python train.py --hidden_size=256 --n_experts=256 --balance_bias=true --init_std_router=0.019 --vocab_size=3054 --dataset="wikipedia_en"
Below are experts of layer 7 (counted from 0) of a mixture-of-experts language model. Rows are named router (the router's row for the expert), gate (a neuron's input weights, with its number), up (a neuron's input weights, with its number) and show model dimensions 0-255. Each number is 500 + 40 x the weight over its row's rms, rounded and kept within 0 to 999. Numbers have three digits each.
Before each expert's rows: a language model's description of what the expert responds to. This comes from a sample of Wikipedia text that the model never trained on.

# expert 59
What it handles: Past-tense career verbs and following prepositions in life stories, like worked, joined, returned, died, passed a-way, took up, from.
router:550483489525514443472521488522467485463482454519547548500469485521549460489475485464495492451529546517426501547549496533463462453546518438477550541526488518482483579484523516487483492474512532485508530441565537573467508502521448441473490529470450520477540424585475476506441503560519428460514455485527450477454508492506419575567497483549518484428540509548427605556514574492483502581551520479529555499495482461549420545509440461570537538441567438501523549473492520520449507499484507546542473486473499553495506499537477575501458534543530475512523483440537511589509544550452501540464433539470527541447491477554477491480493484406498532451465436500492472453489464527600462516451480456576447436530474456517538433485537542418474507447499464484555443493492433533545535552491492
gate0:462575506482471423480452410514513541432562505492457544502487481570477505508498529575438532448528495491482488469438505561489531514540488505522483490479560556482515488515529519486419471506540560509484501499514417481515497514529520482508460507544444542461489486547547473498522497454549538479430458529495507498548449523502499509429430396508540460437540425513504530501426466484431498545494464504499467515431506484517517499499557554538608465495542442587550426456466429457472505479483501502492499494497569562414429551494515533516552481498554507394496554474472543521567506465429456494477516484453536478501531491485479562551540525489462528436536447606451549508507487526488484400510523530437465497527554488479516530538499501489439532490471492508475497524526517560440507475503384
up0:510490514494500593531481558464547516518484507580510458528467522476493498541489492485487430523449473467525518477549449464523487444470523500530519498548437470469450557506494481524544471601500508515474530546503541493541536496473444542462519422498465443543492509518560522500518473472476496466558536471485475490470636508497539470476510508433475495571459563408469490432487469503477515466488485473548533496455544536524502454497454501480489505560536510430535530526538498514510526500525478465477570463597508446544465445492566553451490579421474550525409478466491447532453491531604452478531433467529512443530487450451518462477459437454474472430443488417478491530442564509510526501538455449554501552517483510526422566507480504505434493513403555489543545491501493444486493521527596

# expert 25
What it handles: Auxiliaries and main verbs right after a sentence subject (was, were, did, would), plus sentence-final periods and clause links like because, though.
router:538497501467553496499517453562427525451492461518521469497494480503497462504423554518482512518497522498451566487501559455504454519535503523510509486545481517464535488480483534512480506551484522491494546424535500529508551449488481428480516516519453532481517458597564451578486487515513527512529434534551516485487569541435421492537523488543481485515520498500432509494473581544487513505604529464602495467455547511542498478503417447539582529477567472505464541472474493540520362451432471512567404539504498538456486469525492586517487513523510506513566496548467479550532593598464483557527468593459508536462518493518521497504453441473542498449487447558507492477477468607592428566478463482498455482512453507487524519523512473460431500505510526515574518496507503459552525485519536
gate0:458410493533597519523434471469449480592452517512461487469447431469476461469489474550454442553437404501560506525577547484529489465550501564550458530500474489510506497533518453474512478426436537516525505479424499488489533520490549546514478444501422519440506509448579524473543577482540509533501486526481508452473513480510576448491534462468487528531553537542497514526473465513461479560479419501589461487429487495453555523520467517492525463513400543487451505469431472521529542552464533530530496519548544463536514481462494433489493473508481508510500426589515502470519501509520476556517539471513494482521444511437552450528486554418487472430512475502544560446490482525382522485531547510420552442496600513477484530514449510536488534472458536532498526493568502454478483514511450
up0:531508454486424548484522468463517520524474545452599443479508563517526531548510480501473475498554533544464529469462502496509517495504468454515449516518501467461563422551441563506511532474537511514566530504566532476537544467557533475468521543481499507521539537497482493499432455542593488466396497459483458503420545500447443444427522510466487555517556494495520518524517561517544522548610451526365493451497559511494469531522535477524510582505533481551491515517455463523507477497490508558443469415444467524520501523541436574496462549487520515449464457458466563528555510519427453476456495480517482503443542496525550565426486488483491467506507430481447463541465530544491503548526550564478455569575410475478514482562525490533461491482465504500540462458474508581543444481472521

# expert 27
What it handles: Mostly and after a comma or noun, joining clauses or names, plus sentence-opening The, It, This, which, while.
router:543451465512543425494526487500453503489460450541536544502485459570540462525470455465451533491500485481471561519514584465510480506546514464500566475538543507505556419480510473471517492494494558467473505451534485589504543473477447455508466534487410446525502500581520471550513591520500473491556416469578557500449448501488489477539520507561493469424530465544479511523533550543467505512555527419595549458512625505501484529508497494556532528475562488477448539447462511571485489490453475601511450543456498532491474473539539546560488515461554479491549554542563512501496482517467438556487474540423541586481562458502440438494449500487552558509420528536474462470468535474509507525508472465549479518514423497482530460502514501502515498490445429510556510510530481502546545432576494
gate0:417524431576462536502483533519554459437521475493463480442463562498502495475522510501551533530473535514470586508501477511448500451484421463571513491413507509530494404505510550523444463511467561495469426533442422511513508553469548512495506446554545503582461515506459576537516507474492525506434499455485495478512526499528513519513441505559494561566592572535565590490503484516448555561550483496471512443443537474474517521481529470521479533464491483518528504502494481519594494468450539521490511536575497467528489528443495490539497467446524588490474538466546539486522545501397499537572438467462522480484552443446454462527488550492470547480460474581525480504461562547504471581478471382525494513564456416509502484532490528498464551482472501530523481544444477513449526492496491
up0:523512501491525504446481561507437480454432480537473495459419495455542513531506552472592508575481557482510549518560534491455493470463429499525484462514551481557591460491451591467482465465447550508538479526478412510542525518515538510524536437509522583578463557451515553536535512437564539409481530475485521465519549472538525483512579556541564563504577523559565567461480546527514536561566475451509479408476503518444504522421514402520397507530454481511523512451434475518580574495458487512532556523555497495498522518442496493495524544457539499490471468525528528435505528489486470583533545459515538497464490440455502514487492560474466478442495521569527464478465531490523517502466493465546509459494544445501535439478526538502474523494513541558473504540480542509493509476497521

# expert 7
What it handles: Pipes, dashes and team or school name pieces in American sports season infoboxes, standings and stat tables, e.g. Quarter |, Bridgew|ater, Mich|igan State.
router:559485505526550502499509504520453570444499457478551521475474513507506460495457504467453500530530530509493579519524518547521448473518562481532530493513538497459509511465467477442497560416492450526438538446543469524486559485516442422440492518482495470548520477513452480550497550532544454515473454511519473502471505468442536514603507475543506408406591419496479520469530534556480512476530447482540531407528493488497479444519366497562514579475560424489497541494492454548524491484489480492528506462472570551409582475521581560534522527510561467493491530524494492505532561525436545531463456525472566554480514502484500566490462431471531527464478485524524446455473488504496464529460473505481472412536456452551548404465462567469507497445542453468494463481547468540517509495498573
gate0:459475480480493480613503526598520531507519478438455424495459513493467513430518506504489522514575505449521595565498484524460538539496577544481497518481458578471507475539568496583474487465545501555470478524490504509476503444521556519537509444463549538499531521520504492501529446548524497553455563476485511417503544503497627571430436496573516485530495529481417522534517506498529519451510530525527495484469498482512447442445563499518478582435510517472470511560544490538463495564528455451402555530504522485365497455526500444468521525511511511478447573413549525504510523447483483542556426483515463532457454471477532464492479471499559535514501557474523463515483518477491479485469512443454486475547519417484518463549502492487529503449531524514513430512505530505491419485547422
up0:509508491469506513465529555461506519421554537493492529481485473524526489463423475571526510546525568483479480604504553615526479508532552441512457521486555553512530516514508443516467418557481522498544536419410535527536524522504407504576527532482433451569421488468574565483468529558485507472523439575484522518501539560474496468529482507490510493525544515499523419422438579539530447495492500526446536472497502393520471544466461476398529501534570471501504527457553512476448534385474513545558526565491526464502490592559496511517509499485517532476467521513480457478522521518484494493510487518478502491527520509499497470503586522526551492462490483552530451469426517467478535576565496593516482454467577504496523496474535516531477482430484478461542535519489479546523469474488487

# expert 14
What it handles: Function words after a subject in biographical prose, such as was, became, served, in, from, and "may refer to" in disambiguation pages.
router:523489506495537520441504537519432495496478423510460481521513512524526526527506526469433521457499537444469524472538528538477475433539529462517518500470449531460492501419500535485512468427489550516503513415538495495435518463557460443500520508525455531489535467509558532529470575493521456539466480545580505484462468484474493513556518498502529451420546545550464524540536629540449495518555497421550531460467504524521453505502405501606533540454520409458470469510555460468480423492435528560532441514522524485474515492510476567536520486507551503458524436553538478535517566509487485553480467471423530509494483528521473441445477495462499516463453492494447484493473514584595464552453473483558457431601509463505511473513537572490459493440521448506588456538538438487509499542562548
gate0:563495506555577547483535575509444536536492509562487510436425501488489459510423499503473489519481544482470509455516469513501502471545553524501531496552476502439407502446496473487584505477490468565554559446522567538406528476527533553496455568556502451588523512477469506438491509531492512475533508485457524496489495537428531462534519471558423539534490535465482589496539496469547522501541559461531574496495483499551498513546467469530426508466515479504483408481529459508518484456555509435526479448544572495438537484485551490591479442450485470548498515483532433499491534471548448498445507464422505500495517571495540507561561453498456478572464558442438456528524450494473530517505470462555440450558509502491494502516462464452443473430504479426489473471542430496485478525480599
up0:508492501491496484537465483446547487512497467527527406513493530493451487435551393539522501473475502534451417427456507518453528482523552543513511436550543542472549520563525502475504483482486481499551442556480422534517553523452494535484560496506532483483497517464543476461527533541430523490488459541465485540470499483473529460582571480498547509484524533439478522493492537524465472482407538528517505464535487409500524501547483460427457429482543567515526520551580490517503478407480543478566545542535487486507490514510501476504557548575500568494533453512419465498576430599502569421422434554501450524464521439506470487513545508515579466498447464539519476552571488501471450481495491521436460526487557502481459512509517554568492463569568489570554510493479498524505469536563452

# expert 36
What it handles: Quantity words like some, most, many, every, any, plus percent signs and cells in census or climate tables.
router:527492505536495441483523548500507463471468497549562526510506453565429426485471498449482547547477491529445519455505556464497479470467528458524547533474462476484493434534512527521511500524503443555406554449519487597520541463539490449447461574490476530518517487534482503533498516474556440530525445502532473553450489533458552501574501527447457473445603468485467534523540472530502492514516545405562447465461580431532532499525413451517570611499499500489506519437483529519505452470500544544513478535545543550455597504569516532535487474506580502526517519544588512443465506495485505527474463586477552549487503474549511460526471568446536486438503526511538552522544510464550418522532479437528476504559487461505474477518560547510444540483488423524535534460581467509494527471515508
gate0:517505487584495482478512396531451473517495572524426504490484453473597550497550572517420442510495501461492493505475504518527434514467607589458521461452584438454495495576512501496503544499483490490480495457579525474518536524434497553525516405458523494509509462468489377462495534529566520539422434539473469445445541461518569475531509480440480559538489539530494504488508441565530499479528474514550444509453467492441564578475493552522474558558548508510582560540519534560464494523476504525515460522459524471577558488547555515506509435528489475525487502562454547490442492483543506548499485589526485473473554514510501514473586491479486497469558502490494493489505486500442488521530502484522505492523485562418514457511492514504496448550519530534524494474535451491443507505584572
up0:419545472494518493539507523517491524632446482535556509500483551570465510468468476469454465448464479499505557526510549462498471546506483463502482481423469479570534533432489420533481473469573470486577446494444459490447467574466498485471512473574492583497522588478502582519543465407580486531521559480540501498518456486469461475430495412466502547483562470511490485552496565512502462483520550509485480522494543512512520460430547512586514482526432513533503540435517510491495450483509485508526503502551492526439541453486455503445451508483455542495511537497480403467549521506503500477458442421532543538546466509570510464460429585517455473446510446470536459547448487470488468531460496472553524457607483591475491497470533532515471478480569509486484519561515518487460558492499489

# expert 41
What it handles: Short inner syllables after a consonant start, like cas-ual-ties, Sat-ur-day, now-ad-ays, Tur, plus contrast words though, but, However.
router:504475478539492508503510506442501450463473532487591528513528480551458489523488500510455481467433455448514579525569483486437458476507498504477490544540489502571525519505515534514482451567531521552406514467514486534524502478536521497435496528477473558461472509548530456491490499539506499478511461534489530482449521550502460475556529473538522454449539450501481500524521556578495512560550468487496542448489503479465462479535392493564541531512568445521463485489460501533515459479419514483551478489513475525484489513518495519550470551513518476513558546514534473493528630600430478539494430593500532506522512536471527580628515502393540477480512393575495500549511528537551452538538487536490538526456472458546551472536531503447510539491547463533534457620528415488501515525479578
gate0:534533459494444504531576556492458500474425514505437526397463518508455463487415512544472520462464547510508549524487482506561563464548535469518486574589510480485524433502578484562475477501520517600509511509426486578528497485527509539497555488509509447455584541568465479566538485531465561545590472445537462500464531551453548477482436468509468435528514517534553502487468505505532517396438422545487486487493544520449494441465473489508478532449447508498527467526518465503453483512504530464525469480440513463471531465450431530548524481463435508496506501528591501525531550488517488525549456470435534464508547479524534510574549431460473511486502458517521431496512413448442533495462535462517522448501505547554531552473545540493495532459486550549487445534538457548468497427456466
up0:455562544456517560506542527444492513488388475470478469415473493516511513506414497526473560489509570516503549534518451459479541483552497470524470492548530397436480420482596502493505459468549536476530478485476520505417532531528534500555524503466476518534533485571469469532539487503474571544514494473487545455503481497460566524566559516463454503512429540517516551530519451525511561490464489549496545449461409457499507395484455506506497532422480464514524483505464511462547492490553516435488481545566533508562466449491563546469527453485479439425546564483588472484567534550497495486602508502499478468488561515484452503535524482495522483520450540539527408483517446474496496492453517517535502488440436546494473558529541510542442521477461561534479487448521393550476515510544473

# expert 52
What it handles: Middle stems of long Latinate words before suffixes like -ation or -ment, such as equ-ip-ment, multidim-ens-ional, minist, estab, develop.
router:475497388509529505494459509526462493463537502473513521538488489481502485480489547455535538544497462448461595528525539472483495490483550552503505531530499484501546498494475521534516471516504519507465450465526480490434561479519535470434497447494482472439563525488534498505541449490474478470469410525457496469461470550450470532584487520504489410486593492473496524553514525517451447444568487488511503445481542507554444479520421443587494513467502431490473496454463479538517468501471487577567527512486512499430524486499498564581548516477557488529514491512537503545514530603437495604423451538493554538528573572563490445580491522387502524484521470567528498514495520533540494579464556511483488448495447488461538444465408598475492510481520437564537490478473476525552452498532546
gate0:465529438539476467546554471523520482548532511550486447489498474505544489492603506474515552504477500459494552495454504490501461550510604581477555570472526407494508473557536519453479492538486514461537507449535543541521509463430530480501479466379512572542460555561534520443514463466438460487471545463485554461456495512556499536530567465486508451498551493495523541509432497498570480536491508567519530598481484484478528513526480549501442495530534466402558526471496562452477514512434462522442485477466438465579492497471469517500429525429461498532504455531482508497538487474515536482414512506471485551491497529482462578453552477438510498446561481476429536472467522442504497472432464527489461434450529505462469451457536559483541576485558461488502451435424540441458516517490505
up0:532549506442539430573473445548449468517465513476512523498494448488489532507553502443468499497509492470480498524484522491556507562522537504437521585444503450596565454532449510545532526513482529483555521401485547471501495473494529525413503474476512544582494402536489485459498532442439480485424583440459499511390444538565437522529531453496544519528494491480494420479534519476535589471459483531521579564443456487542483542521484533518498528502555527480500532545539457536510535461484521470478500487522477482561519521490503478497461555507450504476464541523515500513533367461574494494459532410496521495552474477504514596553570564503468464437510493460471501552488525450532494528485452520502481488511514500495504450541508486484578521454550418442513495420463488451505537495449460